config = dict(
    d_shared_expert=64,
    routed_scale=1.0,
    parallel_block=False,
    optimizer='muon_variant',
    lr_mult_o=1.5,
    decay_fraction=0.661,
    final_lr_fraction=0.02,
    train_tokens=457000000,
)
Below are experts of layer 6 (counted from 0) of a mixture-of-experts language model. Rows are named router (the router's row for the expert), gate (a neuron's input weights, with its number), up (a neuron's input weights, with its number), down (a neuron's output weights, with its number) and show model dimensions 0-95. Each number is 50 + 15 x the weight over its row's rms, rounded and kept within 0 to 99.
After each expert's rows: "comes before" lists some tokens at least twice as common just after its tokens as in all text. This comes from a sample of Wikipedia text that the model never trained on. Tokens count by the router's weight.

# expert 52
router:37 40 70 40 74 31 57 41 47 31 51 49 77 56 68 63 27 48 39 55 38 44 41 04 44 52 38 58 54 79 51 35 46 45 59 41 69 77 14 54 49 48 45 51 36 43 53 74 38 42 34 41 81 48 51 25 51 46 58 53 45 30 38 38 76 42 34 62 67 20 49 50 52 51 68 47 53 61 51 45 38 71 51 52 48 65 72 26 26 46 66 55 58 44 12 41
gate0:43 26 88 42 50 56 55 55 47 38 54 56 44 62 61 23 39 46 68 64 60 36 62 64 28 52 53 50 58 52 41 53 67 47 49 44 60 80 38 45 19 57 60 53 31 52 22 43 36 77 61 41 21 63 58 34 89 37 56 44 26 28 37 39 64 44 34 18 33 52 59 54 23 59 51 71 49 52 68 60 23 62 47 68 50 65 57 55 30 60 34 54 47 75 37 68
up0:76 43 37 68 67 50 50 47 48 16 75 50 48 48 82 54 34 42 45 56 52 53 41 49 48 22 66 84 44 53 59 73 35 85 30 31 48 51 33 52 53 71 55 29 41 50 74 46 61 47 44 69 53 58 55 51 60 18 54 49 54 33 33 49 44 51 30 57 74 31 52 38 25 68 60 51 48 41 47 74 24 21 44 71 45 60 68 45 78 59 46 42 28 45 58 39
down0:59 52 50 55 69 61 48 32 27 52 46 54 37 54 42 52 50 40 69 37 48 50 29 21 41 60 61 70 53 29 45 54 42 83 35 47 35 30 51 33 42 33 67 79 57 63 61 38 70 38 65 40 50 47 43 35 31 52 62 59 52 42 52 38 38 36 28 63 81 39 32 11 28 55 46 47 39 57 85 33 60 47 77 67 47 59 60 47 47 38 26 49 53 41 21 12
comes before: "the ", "he ", "and ", "but ", "which ", "it "

# expert 65
router:56 47 63 49 66 79 67 33 49 50 80 31 50 51 60 29 47 37 49 58 25 26 35 36 53 39 53 60 53 45 63 33 38 67 64 55 46 63 32 70 24 70 35 43 33 59 68 73 29 63 16 44 53 48 21 31 53 53 63 44 62 35 26 33 70 34 50 51 41 32 66 43 39 36 64 52 74 47 47 33 55 42 48 38 35 59 86 44 32 33 63 42 22 64 39 47
gate0:53 45 76 49 53 57 38 54 19 65 79 46 44 39 37 42 39 49 40 07 27 48 61 49 55 62 64 80 19 38 74 33 64 59 45 43 57 28 61 56 72 56 24 58 45 36 63 46 46 47 59 27 61 70 16 50 17 45 66 55 60 33 56 26 52 26 39 47 53 32 60 40 63 56 45 51 60 41 43 61 54 52 78 35 52 36 65 63 55 29 37 31 43 30 45 39
up0:41 36 63 51 35 45 50 56 47 55 66 44 59 34 57 53 66 78 52 75 52 53 45 46 48 60 48 61 67 58 63 58 70 69 65 44 19 55 55 39 30 75 31 81 56 40 32 78 81 42 41 48 49 46 65 69 60 37 43 27 24 89 51 38 70 56 49 37 49 38 54 63 43 53 45 63 89 68 35 59 23 48 55 43 47 53 47 49 15 23 33 37 59 63 45 59
down0:63 39 19 50 58 28 44 74 59 43 58 57 62 31 60 35 36 53 60 59 37 39 45 50 24 55 62 21 37 63 69 49 54 25 47 64 46 50 50 60 65 61 29 36 72 15 60 55 39 74 16 50 63 58 49 65 29 48 58 64 21 52 57 26 58 63 20 73 46 28 30 47 66 70 31 50 35 47 73 50 45 84 46 59 44 34 35 39 47 38 41 54 53 48 58 63
comes before: ", ", "\n", ". ", "s ", ": ", "."

# expert 22
router:51 04 67 53 54 48 54 34 32 49 63 20 63 19 48 66 19 45 39 52 46 52 47 22 66 34 33 62 56 60 73 30 46 62 53 43 46 46 48 49 39 67 57 65 44 35 57 72 57 41 31 55 76 54 70 16 44 44 59 54 62 47 45 45 60 41 23 56 63 45 13 63 33 72 57 45 48 54 52 25 62 51 52 47 41 56 73 25 27 28 63 52 53 69 56 61
gate0:21 39 50 90 37 47 61 59 50 59 49 16 31 25 49 61 48 46 25 51 58 24 45 54 42 59 38 60 56 44 29 55 25 29 62 61 54 38 63 58 51 45 74 45 65 37 48 55 55 56 34 40 84 51 74 54 52 64 64 10 38 53 30 46 46 43 53 51 47 29 22 66 53 27 48 34 53 61 08 30 63 64 49 50 37 63 59 36 47 57 42 69 49 50 40 64
up0:49 41 57 46 42 60 31 72 38 81 61 65 32 56 40 36 43 63 34 36 57 57 38 46 38 32 59 60 75 60 22 46 47 48 64 43 26 32 37 31 43 45 68 45 45 51 38 58 63 47 61 46 45 79 21 64 44 52 59 77 40 35 49 88 45 74 48 47 56 52 41 40 38 58 48 45 46 47 50 36 60 53 73 36 54 02 73 43 52 49 44 31 78 70 77 77
down0:57 60 55 57 79 41 47 42 82 55 41 41 77 54 46 45 67 48 47 24 20 11 42 40 35 37 55 33 42 54 53 41 48 84 47 64 44 70 59 62 21 36 49 49 62 60 36 45 77 76 70 78 52 23 30 34 32 70 32 64 62 40 51 46 47 63 45 48 14 61 59 37 45 64 55 56 31 35 45 56 34 55 33 45 54 38 45 53 57 54 60 34 67 57 28 55
comes before: ".", "–", ",", "; ", ":", "th "

# expert 4
router:46 47 62 50 68 56 73 47 39 32 53 35 46 62 51 57 19 56 49 45 52 39 38 38 41 69 32 68 70 36 78 32 45 59 62 47 62 54 28 66 45 55 66 60 55 33 58 70 17 48 37 47 69 63 47 25 41 47 74 71 51 38 44 51 59 34 31 48 65 34 36 54 32 42 67 33 57 50 21 41 62 81 53 23 35 46 90 23 35 43 50 37 54 69 64 25
gate0:67 58 63 35 46 38 54 61 57 61 57 47 49 47 59 40 47 59 53 60 32 37 49 58 70 82 53 47 47 64 50 69 21 45 00 36 61 60 44 62 47 77 40 57 61 49 69 40 50 55 50 65 49 52 60 26 66 57 49 39 21 44 44 62 68 25 56 32 42 61 55 39 12 24 52 64 49 66 66 79 49 38 08 50 47 70 73 47 44 75 62 56 41 31 51 40
up0:25 53 76 49 68 47 39 72 44 52 40 54 57 33 23 37 54 58 44 60 40 50 52 61 33 75 54 36 56 70 48 47 34 42 51 44 55 42 33 32 52 29 51 78 41 32 68 60 69 32 41 43 45 50 91 64 07 49 49 54 89 56 56 64 43 64 31 45 46 50 45 81 73 46 67 38 66 64 57 50 55 27 60 52 41 67 37 40 37 48 44 42 22 69 57 28
down0:47 75 40 71 51 67 73 62 47 41 52 32 39 42 26 57 51 39 73 39 44 50 12 49 42 45 26 54 56 51 48 41 46 85 55 78 32 39 47 12 68 59 92 60 29 58 66 58 55 79 60 52 53 85 57 43 54 54 69 50 72 39 40 40 67 20 65 38 56 52 35 29 51 52 60 50 42 47 49 53 40 38 36 58 67 64 51 41 31 51 48 37 53 52 40 26
comes before: ", ", ". ", ".", ": ", "\n", "\" "

# expert 98
router:39 35 59 46 89 54 85 41 37 41 69 39 50 28 46 62 25 52 39 37 31 45 43 41 67 60 27 49 63 48 48 45 49 58 49 42 33 57 24 58 48 69 32 72 55 59 66 64 39 58 43 30 63 43 49 26 25 58 54 56 47 19 16 54 68 39 31 80 53 21 33 46 23 52 48 55 44 46 49 30 60 65 27 35 40 45 57 46 19 60 53 51 53 64 25 47
gate1:33 65 38 17 49 58 52 71 35 41 59 27 50 08 45 58 42 18 36 28 64 45 34 46 76 63 46 49 40 60 77 41 71 50 38 43 51 52 35 49 59 24 20 60 37 64 53 25 56 50 40 22 67 53 50 65 71 63 44 38 48 40 59 44 27 69 62 40 70 10 33 54 61 51 46 48 57 50 41 55 56 59 45 58 43 60 48 32 13 52 43 66 48 63 40 49
up1:45 54 49 39 64 38 55 60 25 45 49 62 54 45 44 16 60 37 71 58 41 48 63 56 42 33 56 54 07 47 57 60 40 53 56 15 64 46 35 73 47 82 62 50 39 20 58 47 36 36 49 40 70 74 69 47 35 45 23 39 55 35 43 22 33 73 52 26 40 59 54 65 42 49 32 42 72 56 24 37 53 30 57 69 31 46 47 73 77 58 42 63 36 54 52 65
down1:41 29 38 44 60 50 25 60 48 60 56 48 42 68 47 47 47 53 73 63 38 57 43 34 47 57 38 57 50 45 53 49 52 74 38 10 45 37 48 53 46 60 48 55 52 60 38 59 35 47 73 58 67 47 54 56 79 39 79 31 15 56 79 61 69 45 78 31 71 31 43 59 53 51 70 38 74 43 44 72 75 87 40 55 28 69 30 28 61 72 71 44 56 59 59 61
comes before: "and ", "which ", "but ", "including ", "with ", "who "

# expert 7
router:30 24 58 43 52 58 85 40 25 18 49 43 54 52 58 53 18 61 45 43 35 38 48 16 49 48 37 57 55 57 37 35 25 23 53 32 53 65 34 50 36 45 55 54 66 20 59 39 37 62 49 53 58 58 42 21 29 68 76 48 59 40 37 23 56 28 30 62 68 26 43 53 45 54 64 42 58 66 58 66 59 78 50 49 34 50 63 29 38 38 69 46 37 45 32 67
gate1:42 26 36 63 64 56 40 49 25 53 49 49 34 48 56 52 30 53 32 74 08 77 31 49 37 49 61 55 57 35 28 32 11 20 42 62 49 48 76 61 53 45 71 39 49 25 58 57 25 38 29 56 65 13 48 52 68 53 39 41 71 47 47 41 62 53 54 49 48 41 49 43 39 48 35 63 46 37 26 62 48 79 59 76 57 48 63 42 54 17 43 45 49 58 57 37
up1:46 63 49 72 31 59 48 48 33 39 34 83 64 38 54 44 50 49 45 42 39 24 53 51 56 45 52 35 62 58 36 54 50 50 51 21 86 75 44 60 28 60 65 52 62 40 42 99 68 49 65 45 37 56 49 50 51 33 56 63 79 29 69 26 37 49 47 13 49 51 56 29 55 65 64 45 30 46 53 58 37 20 64 42 52 49 51 24 50 52 43 43 36 45 64 14
down1:22 42 62 62 56 46 47 72 54 54 36 67 63 41 36 38 21 46 43 46 61 35 42 49 86 58 50 56 71 52 66 70 52 78 43 69 68 60 37 44 28 57 48 46 44 44 35 64 39 55 59 35 37 76 81 49 60 39 29 77 64 33 75 54 52 26 75 60 39 42 80 24 64 42 26 49 25 66 44 54 42 40 51 52 56 46 69 59 49 38 69 43 35 46 43 17
comes before: "in ", "the ", "for ", "of ", "and ", "by "

# expert 88
router:35 13 58 16 51 70 63 48 44 40 48 26 75 47 49 33 26 48 42 49 46 43 31 36 45 63 10 47 51 73 53 48 25 42 54 39 36 75 55 65 13 39 49 79 40 44 80 54 30 49 34 39 39 81 56 48 43 67 40 52 62 42 35 36 56 36 36 61 62 32 47 57 39 49 67 38 58 56 53 53 50 44 50 43 32 30 66 40 28 57 54 54 54 80 35 53
gate0:45 26 47 34 64 36 36 60 35 69 53 64 62 62 64 48 34 51 52 57 35 76 59 25 37 48 15 47 57 55 52 42 44 43 25 63 61 69 61 63 50 40 74 63 51 76 61 44 10 55 41 61 21 57 47 65 30 41 47 51 37 80 70 56 57 66 50 63 52 32 79 36 47 71 46 60 19 48 48 47 71 60 48 59 28 30 71 40 68 73 61 56 67 68 43 57
up0:39 80 33 46 55 29 23 61 57 49 48 47 47 31 46 39 58 25 58 22 30 63 73 36 53 47 18 66 51 55 29 46 40 44 20 54 88 49 43 60 49 38 65 54 47 51 71 44 48 38 45 22 45 72 63 36 53 38 57 76 78 54 46 58 51 55 41 44 40 34 69 14 55 42 46 46 55 60 36 45 57 43 58 52 46 53 72 82 30 78 59 56 65 46 25 33
down0:36 35 73 50 57 37 28 48 62 02 50 77 61 39 69 74 62 43 59 64 48 44 46 41 50 47 51 54 44 43 49 59 48 49 28 52 57 59 56 47 68 38 29 59 29 29 49 53 38 43 41 40 24 13 63 54 61 19 68 57 39 43 27 58 82 40 55 63 44 58 33 49 72 71 51 68 53 38 47 43 76 49 38 12 42 77 59 63 43 49 44 47 39 42 73 54
comes before: "the ", "a ", "his ", "New ", "their ", "its "

# expert 114
router:40 21 58 57 62 32 62 34 51 50 68 46 61 29 41 49 18 49 32 61 56 46 27 32 36 47 13 58 65 47 49 35 38 53 71 42 50 75 56 70 37 52 60 79 46 60 64 67 44 65 44 29 50 53 46 06 45 59 84 45 61 44 26 60 53 27 42 61 58 39 41 46 30 62 46 25 55 69 58 34 52 81 48 41 40 41 63 34 37 35 60 51 22 48 34 49
gate0:50 25 55 43 63 18 43 74 43 51 51 35 49 50 44 59 43 54 73 63 32 48 58 74 55 67 42 40 41 53 26 56 70 67 64 59 59 65 52 49 33 36 73 58 30 61 57 87 44 42 41 49 52 41 32 41 51 59 41 68 32 51 56 55 55 28 38 53 70 31 59 39 54 61 48 39 82 23 68 47 41 96 56 59 44 50 51 23 45 13 55 45 31 44 24 69
up0:54 51 55 49 68 36 77 49 44 54 73 51 27 41 58 60 50 65 59 57 41 85 56 75 44 37 75 49 49 75 34 64 55 31 42 55 46 26 79 49 35 60 62 37 62 78 45 68 31 54 57 40 39 72 17 61 33 59 52 52 57 41 43 56 62 15 55 34 64 44 62 40 47 56 56 54 86 57 46 24 52 54 41 53 59 83 15 41 46 35 31 55 62 58 37 61
down0:60 37 71 52 37 27 66 40 47 80 42 39 43 71 57 78 35 61 55 70 46 47 55 87 47 61 59 50 61 52 31 71 40 42 61 70 59 40 50 34 60 53 45 58 49 48 75 48 32 76 15 58 36 44 51 21 85 39 40 24 60 16 54 51 53 48 65 39 55 54 73 39 23 27 71 65 51 40 44 39 52 38 34 41 43 51 54 52 61 36 28 50 68 61 47 35
comes before: ", ", "–", ".", ",", "th ", ":"

# expert 112
router:40 47 62 55 61 41 68 21 40 53 64 25 44 36 61 52 46 52 19 59 25 47 39 40 44 41 08 48 42 55 41 52 37 64 47 43 51 79 58 69 34 65 50 79 39 43 51 66 50 39 50 46 67 53 74 30 50 46 55 64 72 41 22 41 76 35 50 57 69 40 46 64 44 63 39 31 51 71 29 56 54 57 29 51 31 48 80 31 40 47 80 30 23 65 28 53
gate0:39 74 48 50 66 64 37 49 75 51 59 60 73 55 51 68 61 43 55 55 35 52 33 58 46 47 45 48 36 63 52 56 58 46 52 53 58 66 80 69 54 63 63 68 61 33 33 71 27 71 46 29 24 43 50 54 37 26 43 74 54 25 16 39 73 59 31 52 56 64 29 38 76 61 30 30 30 67 55 38 63 43 44 62 44 69 64 27 55 63 64 64 30 82 29 65
up0:77 76 54 60 73 57 35 55 52 59 52 46 54 37 39 55 24 57 63 38 30 59 65 51 52 21 50 71 57 70 65 60 40 58 59 57 68 38 47 68 74 78 33 33 66 67 62 31 63 34 49 38 60 39 37 31 34 61 45 49 28 38 56 60 68 46 36 61 63 94 47 36 54 68 59 44 47 47 57 41 21 59 20 33 49 38 62 55 61 70 56 20 57 33 29 67
down0:45 35 54 60 57 44 53 20 79 75 31 66 62 51 41 38 51 59 53 41 55 77 24 30 63 83 78 46 58 53 69 51 30 73 39 78 42 68 71 62 60 68 57 68 77 45 45 55 52 66 64 71 54 54 43 47 54 25 31 61 55 39 43 47 40 36 50 40 42 53 54 63 55 68 43 70 17 33 27 85 53 60 49 32 35 63 54 53 61 65 36 41 50 44 24 50
comes before: "al ", "s ", ", ", "n", "ally ", "ic "

# expert 165
router:37 34 73 38 63 48 80 17 34 24 46 52 48 39 45 44 41 46 54 59 67 54 52 31 26 44 48 60 44 78 68 50 34 51 53 35 47 72 65 38 10 51 40 62 40 48 59 68 30 67 60 45 55 48 71 39 50 51 68 75 77 35 28 47 50 42 47 71 67 48 36 65 34 57 39 39 53 75 53 56 58 82 41 53 29 53 85 29 35 38 60 54 40 72 40 42
gate0:88 28 66 51 73 61 31 65 79 54 40 35 33 54 32 52 50 43 53 46 71 54 63 32 52 48 63 65 47 72 70 55 50 66 48 43 49 23 52 56 26 61 39 49 59 38 56 39 45 80 31 45 70 57 40 51 41 55 43 27 62 59 27 36 42 65 57 46 52 76 59 56 42 72 62 42 30 44 30 24 38 67 32 70 40 58 05 61 40 30 45 41 59 27 43 53
up0:64 42 79 62 44 64 42 50 38 54 60 47 43 32 40 41 48 43 60 26 28 51 47 56 54 28 55 86 60 62 60 40 59 65 29 48 59 22 57 44 62 47 75 55 25 42 43 53 69 72 79 44 62 67 20 38 62 28 24 45 28 85 54 23 70 50 58 55 57 38 31 40 63 45 46 38 54 59 33 70 34 51 39 67 78 56 68 63 43 68 70 60 44 61 47 50
down0:70 50 57 46 58 38 35 59 43 36 67 37 46 39 70 46 43 48 77 51 51 60 46 51 49 61 50 45 34 23 26 71 50 56 42 59 36 49 52 37 31 33 49 65 50 46 65 55 82 19 49 54 63 41 31 39 74 71 35 39 34 20 50 47 48 49 55 66 63 29 43 80 54 56 52 33 69 61 34 30 47 19 65 13 42 27 92 51 43 57 56 65 66 37 40 38
comes before: "s ", "s", ", ", ". ", "er ", "'"

# expert 121
router:52 49 53 63 62 47 78 39 44 50 54 01 61 46 77 48 38 62 47 51 39 26 50 32 67 36 42 44 65 64 41 48 30 50 87 38 65 50 41 58 18 65 61 53 47 47 67 86 47 45 45 37 58 53 46 28 39 75 58 81 38 17 44 39 60 34 51 49 71 37 52 35 55 52 45 29 60 76 50 35 60 55 55 35 25 73 48 53 51 31 49 43 37 54 41 75
gate0:39 67 55 66 84 41 54 49 19 39 37 36 55 54 40 49 54 62 29 72 34 66 67 47 62 43 27 45 35 63 62 78 90 50 49 58 48 51 38 67 64 56 60 28 44 63 33 64 42 58 38 24 48 52 49 68 61 46 61 56 20 61 32 77 37 58 66 74 45 68 32 42 46 54 63 47 66 41 74 38 42 59 40 20 51 46 52 62 15 59 58 70 58 61 76 53
up0:59 37 38 51 30 49 21 49 73 31 64 46 66 63 43 63 69 64 35 53 72 53 41 51 45 18 51 22 54 49 56 37 32 37 62 64 58 80 47 65 22 36 43 60 45 39 25 42 40 56 65 60 39 40 63 37 23 61 71 52 42 42 25 55 45 34 24 56 18 67 70 52 66 62 40 43 43 55 41 47 40 58 57 21 36 60 40 63 41 49 46 74 23 48 28 21
down0:25 53 56 68 44 43 65 22 54 46 50 52 33 53 62 52 39 50 51 31 38 25 34 46 65 62 25 35 63 56 20 70 66 53 28 28 54 42 51 58 53 78 35 71 66 67 48 38 24 63 26 43 43 40 75 40 81 57 60 25 59 69 51 80 43 69 40 39 32 57 44 49 56 27 44 43 66 55 33 75 64 45 62 47 36 40 58 42 62 49 81 77 59 44 67 51
comes before: "| ", "|", ") ", "(", "; ", "."

# expert 172
router:69 38 75 46 51 70 68 41 19 41 59 39 60 26 44 59 37 57 23 35 40 32 44 38 42 48 40 37 61 35 61 39 29 29 77 48 46 67 53 82 25 58 48 51 48 46 97 49 38 53 24 42 69 41 60 36 43 60 54 59 51 34 36 56 47 50 27 65 46 21 63 62 35 60 61 40 53 69 48 29 48 63 57 31 49 38 57 29 21 52 58 37 23 66 43 50
gate0:73 51 60 32 38 62 70 47 63 62 47 51 58 34 33 69 33 26 18 25 68 60 47 61 55 50 53 44 57 45 70 66 72 52 71 54 59 39 52 68 60 65 30 56 33 46 53 53 47 67 35 48 40 72 31 75 48 47 37 45 22 39 65 72 76 48 36 68 63 39 51 49 41 50 63 87 51 43 38 35 34 65 56 55 52 44 36 25 24 51 66 58 56 43 40 03
up0:73 72 56 16 38 57 44 50 56 51 49 43 64 52 62 35 73 43 23 31 61 40 67 38 60 60 46 39 71 42 27 68 76 38 67 82 43 67 65 36 48 63 46 66 58 37 45 41 74 44 59 33 38 26 35 64 45 56 39 62 39 18 68 55 56 47 25 48 52 48 49 68 73 25 46 55 54 53 54 21 66 58 50 23 22 42 68 70 67 71 48 47 71 40 48 49
down0:66 75 29 47 35 59 58 48 55 51 75 60 51 71 37 46 41 48 52 58 44 59 44 52 48 52 43 39 44 63 61 42 64 64 40 51 55 21 51 46 47 41 76 87 63 67 76 70 36 68 40 58 54 33 68 45 49 70 67 49 56 57 39 29 48 46 51 36 55 53 41 60 22 45 47 09 32 07 53 71 49 45 52 53 39 61 34 13 74 72 46 59 63 39 75 68
comes before: "the ", "200", "201", "a ", "199", "198"

# expert 21
router:50 28 67 54 74 43 71 31 42 44 48 19 47 35 52 57 34 45 51 64 25 34 54 12 46 53 38 43 50 66 64 41 37 24 43 46 46 60 39 38 18 45 44 58 63 49 60 65 58 54 57 59 83 73 29 20 31 54 64 57 67 42 51 51 70 46 52 85 56 31 55 60 40 62 58 46 48 61 76 59 58 45 48 51 10 39 66 23 39 22 62 46 42 58 48 62
gate1:49 53 49 78 56 63 35 27 55 74 64 50 29 29 48 47 27 37 65 49 25 76 45 44 21 58 57 63 38 60 66 64 28 49 49 84 66 67 36 45 27 32 63 68 29 46 67 57 50 53 33 41 56 74 44 68 68 62 59 67 34 40 63 27 23 63 34 69 79 52 61 51 65 52 58 59 54 20 64 40 44 56 33 58 30 46 65 40 55 39 70 28 50 55 49 48
up1:44 30 24 58 07 34 41 25 52 51 36 37 39 81 41 46 56 27 62 60 28 39 42 67 32 53 49 62 56 55 24 25 66 27 70 81 45 52 46 47 57 43 59 63 33 35 38 44 52 62 57 67 22 63 70 46 46 51 50 72 47 35 58 19 59 56 32 59 79 46 38 51 37 28 59 54 44 44 58 49 77 67 52 39 54 26 42 63 55 65 63 40 57 50 71 40
down1:35 52 37 55 59 36 25 43 35 61 62 20 03 45 65 41 45 63 38 37 31 42 45 47 32 36 50 52 35 42 52 76 37 84 81 36 66 47 44 45 67 52 61 35 36 71 59 48 56 30 17 61 65 63 51 33 50 78 26 64 42 62 57 25 44 57 63 60 62 40 39 38 60 59 70 51 54 54 81 36 47 70 25 60 57 59 50 31 54 44 67 62 62 57 40 46
comes before: "of ", "the ", "in ", "to ", "was ", "with "

# expert 148
router:21 42 61 57 63 46 92 54 53 46 41 41 55 54 59 49 49 55 36 59 46 28 41 37 52 68 41 68 59 48 55 41 31 53 66 38 54 61 45 51 30 77 58 63 44 54 64 79 20 49 39 35 56 62 48 23 58 61 76 57 64 38 38 12 63 48 43 62 57 35 23 44 51 47 65 45 75 45 60 41 47 72 64 41 43 71 89 19 34 44 77 27 45 50 42 50
gate0:37 35 47 39 32 22 64 48 51 38 40 24 51 61 61 57 49 41 62 35 60 34 56 50 58 96 63 35 41 59 63 43 51 66 67 66 73 45 51 38 35 42 71 52 47 52 50 65 33 45 35 35 29 45 38 31 68 50 48 54 31 36 56 40 92 36 58 45 48 46 29 34 70 54 33 33 60 54 45 82 46 58 44 57 36 83 45 34 18 48 55 80 70 46 39 68
up0:36 43 45 44 64 53 59 31 71 44 60 32 37 59 43 45 53 76 66 51 74 45 67 24 39 72 46 57 63 48 59 80 40 59 52 45 44 51 50 41 50 48 28 39 36 60 81 81 46 40 73 58 77 70 62 61 50 55 35 62 46 36 44 60 61 42 50 63 26 61 61 90 56 64 42 60 54 38 49 69 23 70 50 37 52 77 53 55 72 55 21 45 23 20 52 32
down0:59 44 38 73 62 37 48 59 43 49 64 68 61 62 26 69 60 54 43 56 57 36 45 66 84 41 56 47 51 34 36 43 58 50 39 44 38 48 51 18 66 52 42 39 42 72 52 24 57 62 53 15 37 44 61 71 50 70 59 75 84 61 55 55 07 45 55 48 57 31 38 39 35 49 57 57 44 56 50 60 84 43 71 55 54 56 50 59 72 57 33 06 67 47 44 29
comes before: ", ", ". ", ": ", ".", "\n", "=="

# expert 62
router:57 34 47 45 56 40 69 50 43 32 57 35 78 67 54 67 30 55 42 49 55 28 47 19 36 51 22 47 48 63 64 38 25 39 39 44 44 68 45 79 54 61 35 63 35 25 78 62 32 45 25 48 36 67 49 32 55 48 70 60 53 24 33 54 52 11 37 47 68 32 39 65 49 51 58 22 68 60 47 40 65 48 44 33 26 58 49 35 14 47 52 57 23 51 53 54
gate0:54 65 45 60 53 76 43 35 59 36 92 70 54 45 59 44 64 52 53 47 48 40 52 56 53 49 43 48 70 38 44 57 39 52 29 52 48 52 59 61 47 39 48 51 67 58 81 37 32 84 39 11 33 60 35 31 38 32 67 50 29 32 28 55 36 69 43 50 33 49 44 54 43 40 43 17 69 56 74 50 51 88 52 43 19 33 69 57 51 34 25 62 61 56 29 60
up0:56 57 58 55 46 80 57 54 61 62 53 35 63 58 46 66 60 65 46 54 49 46 37 43 07 34 30 64 72 35 37 52 40 51 64 77 36 61 37 56 26 39 58 23 59 48 11 39 70 56 17 50 33 23 56 56 37 54 60 39 53 53 23 68 39 22 73 60 54 35 55 55 42 52 29 66 48 65 48 63 48 90 51 57 54 69 59 54 35 59 45 44 62 53 21 48
down0:33 45 49 28 35 33 54 46 36 49 53 47 76 43 57 30 60 50 73 55 31 35 61 58 34 40 41 39 50 58 78 56 45 37 67 23 39 62 66 42 63 25 92 55 45 77 36 83 43 60 55 74 73 24 85 50 42 57 62 62 59 44 47 50 48 60 51 51 35 34 52 59 21 37 38 55 16 35 49 63 58 42 53 45 81 56 58 40 55 53 49 70 65 61 49 65
comes before: "the ", "a ", "his ", "their ", "this ", "its "

# expert 142
router:41 33 57 47 79 44 70 42 13 53 43 44 49 56 58 41 24 31 32 33 57 41 62 53 68 40 45 37 58 47 42 56 22 38 59 45 62 57 19 51 39 35 42 61 67 43 64 54 30 34 46 52 54 38 60 24 39 35 43 53 47 31 15 47 64 10 29 57 36 14 49 41 27 73 58 33 70 56 50 37 51 53 52 52 49 49 64 49 34 11 58 56 34 61 57 62
gate0:65 28 81 69 77 47 68 68 49 61 34 45 44 65 54 41 29 24 38 63 43 68 66 55 63 37 34 42 68 70 29 74 43 53 55 38 66 63 81 66 50 66 53 44 55 24 35 45 41 60 35 57 52 60 73 33 44 56 49 35 43 34 32 56 59 45 53 68 44 58 44 25 54 32 49 25 43 75 21 51 56 67 56 40 42 87 41 72 37 51 35 39 49 54 30 69
up0:56 82 50 45 38 03 70 56 35 50 71 61 53 45 38 34 63 56 64 37 73 52 69 55 33 30 51 55 50 47 48 30 49 50 47 57 49 65 47 59 39 69 42 62 73 33 51 18 31 56 40 44 57 52 38 93 68 28 65 61 31 32 27 59 23 45 64 41 54 42 39 45 28 43 48 66 64 37 38 58 79 53 45 54 54 65 37 28 74 55 43 41 69 56 44 29
down0:43 51 46 33 74 49 35 35 66 53 49 39 33 55 70 54 67 60 49 65 24 40 52 76 54 68 48 61 54 46 53 39 67 55 41 44 45 30 59 38 71 39 42 64 83 76 49 36 56 22 50 34 43 32 41 17 56 34 57 33 20 54 44 36 18 43 19 41 35 72 28 40 60 53 23 47 48 67 87 45 63 53 34 55 62 61 54 50 56 53 57 54 59 38 56 84
comes before: "ted ", "t ", "tion ", "ts ", "t", "tion"

# expert 30
router:27 33 52 36 68 56 85 57 43 42 50 38 70 47 63 51 39 59 31 59 60 45 56 24 50 45 31 51 55 45 64 18 51 55 66 40 62 86 65 62 32 52 42 66 45 34 56 64 44 31 26 52 70 68 58 34 48 32 65 82 76 55 45 38 64 31 27 59 63 40 14 60 30 58 45 49 50 47 39 53 42 52 35 41 38 49 93 41 33 66 70 45 64 57 44 47
gate0:56 43 50 35 47 55 52 46 11 70 61 39 37 65 61 35 68 38 49 54 51 62 30 45 44 47 68 33 42 18 49 22 35 61 59 43 31 70 22 38 45 45 34 39 19 54 55 35 57 52 46 29 40 48 34 48 58 42 69 48 83 53 64 69 58 57 61 43 18 37 74 64 25 54 53 69 57 50 21 48 41 45 50 54 69 58 54 23 34 74 43 53 43 87 47 59
up0:63 36 33 57 36 70 58 27 44 57 70 42 84 72 67 22 71 48 42 44 32 38 47 41 69 63 66 49 54 32 38 64 56 60 61 69 43 51 59 39 42 35 36 38 40 30 26 40 38 60 38 61 46 68 40 59 59 46 51 14 39 29 39 33 54 70 28 48 30 58 57 25 65 64 66 53 64 57 37 50 35 45 86 29 47 51 51 51 73 49 51 57 68 79 24 65
down0:61 42 59 75 62 58 22 50 43 49 49 49 45 69 51 42 58 35 80 54 41 48 77 59 32 59 66 32 57 52 58 44 61 47 42 19 79 27 33 41 66 31 34 64 35 25 70 46 37 40 68 30 82 33 63 56 67 65 52 67 49 31 34 37 64 21 57 58 61 45 37 35 64 35 57 36 54 41 53 51 36 35 75 42 33 51 69 42 66 61 41 19 56 64 58 23
comes before: "ing ", ", ", "ed ", ". ", ": ", "ment "